python train.py --balance_bias=false --init_std_qkv=0.0238 --schedule="wsd" --dataset="wikipedia_en"
Below are experts of layer 6 (counted from 0) of a mixture-of-experts language model. Rows are named up (a neuron's input weights, with its number) and show model dimensions 160-191. Each number is 500 + 50 x the weight over its row's rms, rounded and kept within 0 to 999. Numbers have three digits each.
Before each expert's rows: a language model's description of what the expert responds to. This comes from a sample of Wikipedia text that the model never trained on.

# expert 31
Description: Name-initial word pieces
up0:541431499523492494453496427542544483511506645464572485509494502505490439484526515525519529478492
up1:451423489507575408417614484454478582571559502515450571620552512510550527513541486468495602517561
up2:605521478472425529513422443411513533477551456493538522506510379530547598593477582559579571447463
up3:610555612445535587537416409492489465485472524601494467599612446563531502480463540537555506549540
up4:549397514553568385547518539473524488479423453506518489545507450448542511514464470482483552469605
up5:374475388528518493457489416454595562513500497466462474534454546559429483418480507526477459512546
up6:458559540472402463466500494491519457551587562506460572432501538549540432486556568499584453571502
up7:583561526466523404542515491564506449505536530515501521492496551530418576543457490470577413518545
up8:507397498526580511508443498458472480522536578536502469563475364557435460480471479544478472461476
up9:481496513557410509583559522485554510475567537459571479510495467495526533526530507434547486548503
up10:578562469483511497523480552555511558549350472479500485446435615562541478560596470525492463570569
up11:470635468547506544463461517435498605518549566488448483423479537580471569511470487466428507491607

# expert 52
Description: Lowercase word-initial prefixes
up0:534500499594494544588380459539526425427510426441511491598494514458526515609537537475491493547379
up1:471506384495621488460379451569533555504411513413514545464612510530557462554579430456537471452445
up2:491446502566618556508477466440569452405498462533492534449518537517509513443583558457489503529416
up3:521524451566408517490525529445471474519515548602498480602383502543513494519459522552507440546486
up4:420467360532509476438537540572466494385618516510504513483480473526550405514485488536574416480472
up5:530525554431422509426480438504507622535434510488526596515498545545515548467490492493521492536545
up6:464513500496455571452485557515495581486489511495458430460503497460444458482464558474482500585423
up7:570426460418483512605445499478446570490434494436542432575508561537455367497549536515500514505418
up8:486526449509545551548435544456429506493509570454488510534392524588505522581593499619523525541572
up9:604435509511524524575479527546497454410575395445461503446536478500516502473555476564458555605475
up10:489445500549500497473516497416488477468505529519448523544423573509523493538500476460452493428502
up11:493551393520568500511450463401446536467508546539599478503497486495545589529491456544539511567469

# expert 58
Description: Capitalized name beginnings
up0:578487479461504454521467480446546438452473596439462538483509498564583482580536558459548503431453
up1:496491502469539471531522499457528525512501428474475429489626585603506498466534533439547519507580
up2:467524513522520523547474474576407488491532530459545460464479407486564527490488594522439558425492
up3:464538485528542500584519560420551499551463509523499476574545456465586480466512534499467553479537
up4:501467404468390505511579525582566462459542435451506477496536505551444482525458456468474513552431
up5:482505454503492561459467455430471564469528543540533569558452479437479516472468511557426523554568
up6:440496453394543471514485495501555548506529512517525466526557484456552523536477512564512500428552
up7:513450338518459533563418430566531510556532488513479491418550412497470555550527532477552573512398
up8:510558539492551546448539434656486514435468474510460507582463483421403397510448471496520463569531
up9:697504509528493543474469547541528490541432481481447458469442479520474467568469663445488565427541
up10:491598407501514514478469504480394445479593618442517544484507478526515456543509523478517506522565
up11:525536469523461491476488507468518522453461504557641503482577501510504551397541590586389539484498

# expert 5
Description: Person names, pronouns
up0:536564485474570467549517541434506451432459539594369542573549555471498501475514442481536381424451
up1:538483504465538531542583566576554412490546486538464593547490443519434512530505538433572493563488
up2:545572466463453462606418499513588494506511520462522610541430462448516509544485427534488590433484
up3:444465526469486456588486488485397577624523426508573536428614463577551443497466503444514520579565
up4:523503510449566590440560501595497446531454396535481360495537481554456539601410474504453480491570
up5:535562550468579526517459551542454474480574521595481454527499519468451460550420463467499435465435
up6:441513530555511542482516488533494470512505499518506438537547492511485562470520423530456448431485
up7:472491441436444525516502464459564518492449419474453519541476421574412529538491464519371515546502
up8:506465553480595507562533492554451554453567525546534504532449537571486515546465525579467364549608
up9:454492443542496577492536437457522469588451581436535466423468441487350552557448490504532514459507
up10:469446442449488440511632451469516500460543504466530518500527472480471461467528530452552535497591
up11:498434383465419371425466435574477436461530529479545501441558534539517614401518552437607449519506

# expert 33
Description: Foreign word fragments
up0:461481613562480540490467454556513499511429446462542543477499541490575492451457428547549405588519
up1:485530383521486485579502489453461496462454400465480398603409418478448462599486474475422543582435
up2:505547489468545505493444437489394565531456534442520407546518496483516522468471510457474450449537
up3:531484515481527466548391445555512532427469478451404485495546602500491459490510568530553514481561
up4:584529470443531547547453435496415435457542517446576541451515545389499389536533491467439519526498
up5:507457494492504494489494440496579564526597487434581518473455445415537517464525533494470551534450
up6:565510450418560471461529468547527448488515408457399543538558483473499527502567485445521408496443
up7:422435497522549476477521542511456513519394553454552467487474528503492551465583419415497505538495
up8:526520425533463494510506457474416468458605514537440493505491579485493476501456468533621508437494
up9:453520469472472458581492503484480509365526571470472500507439455478536506492545470572538528394438
up10:490530542442458496425526543552542517418395443582576593501510518547570556530505442446489466499516
up11:572552568516519596554532544541496517532475513518409479552504490435512562458531527427473489497611

# expert 32
Description: Time and circumstance prepositions
up0:505536570550553503536447485506532439440456459488560434527550516435519458551558505477493531539523
up1:411549438479389525403528339506472523534546458491460485471523513618522547474543474480495487493474
up2:520405438450486434590474422487505493488529540497390527509505481527429548582443492410592461521531
up3:521482404596498510475484451546577474470440517550452551404450586459474521530518510492458451403553
up4:467463399467485487498418561518457456489457557520492414521419555569519548499517565628392434564527
up5:520421430459536466467420589469537535546581545492422474444569465599508592513487541511596406493465
up6:460445518483418508507456486571541543537438495517537451588486493408437572509524405533464515471492
up7:560491604421567478464467438479555420398506501522451586444500569524462525442564506451538517544508
up8:513505534494595502543503509556552515574491500543472553538563549496533439544443483482565498618529
up9:468421542389544522448526513439506475555574451640552461534483523443517536495455432582461429517467
up10:542519485558513606524472517432521481484534414522474434452604525515429364474493448635512501458515
up11:442473449534566501463450458566583546498575443519485408534578491528512519495427349526465560490461

# expert 26
Description: Foreign name syllables
up0:410525470529437430512404551478463548482515379450459452433541427476477486500548567545476609560540
up1:610609432530512484468478433413389458468436553540540416451448438527563504450530528440464520471477
up2:539414505488474586640462493501513527364576455465437536481416536446555484533540597504384423554548
up3:481557437448454447511455511548519592488477415528565596572575511442489524506440536459540543465640
up4:547513564564419547467581539543563479512464508568489359529571460606446515477544572448379461537497
up5:520423467462463547468561486498450459515557505495570532468530460504578475390542450535468514566442
up6:495534463493563472564496498459487492461482504484432533399504425581495471437500455425413471494393
up7:463545531492553561444451519486479522599593530556577479505502458460524559485533545558459542546496
up8:537484489459446550584499570474408454600494673471422442475424608487559517551458472459539521499479
up9:441534407493539576536492525511516478554581536462459477502466484498509554447491368480540391474477
up10:478459417534530527562521529548512459532530518510551517484488518511542642495484473401559613495456
up11:596534522440438586501415507533541407458556361539443547358517492468472474525524541490446418559579

# expert 21
Description: Articles and determiners
up0:507429462504582478476548376529504455542466488549564487526485464451580472523447509473525469423523
up1:486489510512556534590440459557544459468605504461511474484577528507502549514494485495501491446481
up2:572596576554465428539548567569499571379480492495549484526505489542464523468419487472556511501444
up3:436514544471533495436460574453471486478458506501524565475445495573546549488490558452532397543458
up4:577468564517538571408473464480537527500563546453486495609531490536536482509590412442496519471484
up5:491555550540610550448530488506428506520534478498511438550476514502405622541633542450460450490492
up6:477497467526517517415518477455528483473487479465508420500535561472483571499490436479439520540563
up7:488497483537461410546486421498542493543532489521469502475475522519407383517488535580443527554491
up8:508415496423580495527623570473471456480538481513502469450480461410543447546539583514502485469557
up9:551473511490553478506532474510533431509497570550480529540514433467438389536562510467468539521493
up10:491571495580499456502527554550518480423510485511395582464495523515491528546423428544496502492577
up11:462500539426510565462461473480514512430407501503414486429468465475559574404433450542541542559608

# expert 13
Description: Foreign name fragments
up0:571455569464484510492429532497564419503490479513431551502510545416559478539503445458522427366493
up1:576566491479489433514569446462475427440643500418422506413533471455603480533527475415467538496472
up2:534479562488565476431481536468414373457517483463500474534542463591538501417448524502533528544550
up3:469484463422530530511586473583543412500438552483552489562531470481547521490606532555495442502442
up4:537522411460454495487507473529502509366546476468512526483462508543456478447483544502521388471539
up5:532523496494489564566507526514476530496485513464593523402479437466541483473437505556495457450435
up6:586465475428497506458435473563581444509510521508475554546548496601516531540542474567523531523472
up7:492468445400558457490544472473577498471497473478521479459533481472519459488390496505515560422483
up8:437478335541485443392532583597431612442417522568636530447515526474499550474465468543533514491509
up9:579439499543415403457431455463541504461458536473539533440474452509516461475522591509507447550510
up10:551436556459492408580586452558492444539537604479462461456499469511456532503519531437547620541526
up11:495503461469489565488503459499522394465447487471593509451511444537658482489516528440454576580391

# expert 55
Description: Country and state names
up0:454546441438412430390509440544467545483489488498451417498403497464469495484490511545427522455501
up1:430453505437616518462488452466511505547507513515424438463569488475554579429431540568546463549470
up2:536467501558508477449554506464555505568536438583545516521499449471459512520475435542539422456466
up3:482412492569579532464451522451508456478576565529480597440461529531586460556607419512498389470462
up4:475510500440502466476504414427446526557442516549485412445544384449521451528553501505417514498435
up5:495438491471502558540469514489567420421521493514541333567479422555581586511520606525513452478485
up6:481495472434461505504534584431449461532594534498495415423570497568463500528434455529538431475556
up7:476456544513587534445473518449529412524477547504571501503484486553416482481492429482614547586541
up8:496411482412454590494487474495555544415467596423481457557483547494508511409455540593514568486485
up9:524484475520565514514533534596462468537574589555505533583437594486513483465472484528525479545578
up10:434466485495517533497505510433531465502523464465514470543530536388440514424554547471630537567549
up11:553555408389498342428526554534519437475448524491530533487569465497513527595565524478605490464423

# expert 16
Description: Prepositions linking noun phrases
up0:542467482488529500470517417487429510391523507418583513483537456464500578637487446542562538443436
up1:583428505456502457428427503497469443517461471493456481475492518554493532536515453482445440553484
up2:350521537462465504448490510527537485577609482481572486492520547578520635560454480477452456551504
up3:455494586405545406403511508472429482550387436496389510457514588509371568483497493592497467523455
up4:474455518464480498436521393522503461613590481504514550610540431516532516508514485458575491519460
up5:513449489447481509545548562450454506535503523481546477515590498537453536469479526544513476564497
up6:633524562480539511456461521413512426527470516519471523480488506586487496484488493455530552558407
up7:588470535469461508376477442522462450599560528443546566449495593467438475468476506500467523581571
up8:529417546554461442470427464544441581414444416517428423489420538559485530554474557568522601516468
up9:577482503549512559439533534556528540524453432486533466487418451421498485585410482608445408599410
up10:496520499470562556540390575565462442536523505574532499483485528538572459489453568507489446535420
up11:424497566471515501549460500502559624484570621487438527483496412549399490485552491511553439457569

# expert 28
Description: Place and list commas
up0:469532463519578519592499611500547546477434504375582551516582551477527478494523541600436425428574
up1:488544458522527563513533548516521479482518483509497479412500550553426528504485442476479487533502
up2:430550482522555389425405493602551563490527559478472545549441479536548460567521536463481504461541
up3:500604364489448530474584611463553437512495474649522446495423533485583540490539481523497494437490
up4:532507474429455551453451466472431498469532517476494433452507535500510549526591467492561487437393
up5:431474467488510558507627500442450502562505540578474422490476525478528504445554490430546491526548
up6:490420498623545498509465474450528548540408466468474445483517491508511499559516485492519447497507
up7:483501490503511498443551567541453394506579464456511483560492477463502571450537568519423444475564
up8:501483517464444506583436469536520510478488536521531515469545480535566519474436443515543511515506
up9:572482483399546442531522506561509502542457602554479398491506539520481518498447498466497604448514
up10:509519492554519583550495396514436504560455435496559542537447528481432391499505560517524530385419
up11:492505433517523517513545403622446517602507444412440443594391433515495440455495567553557462487488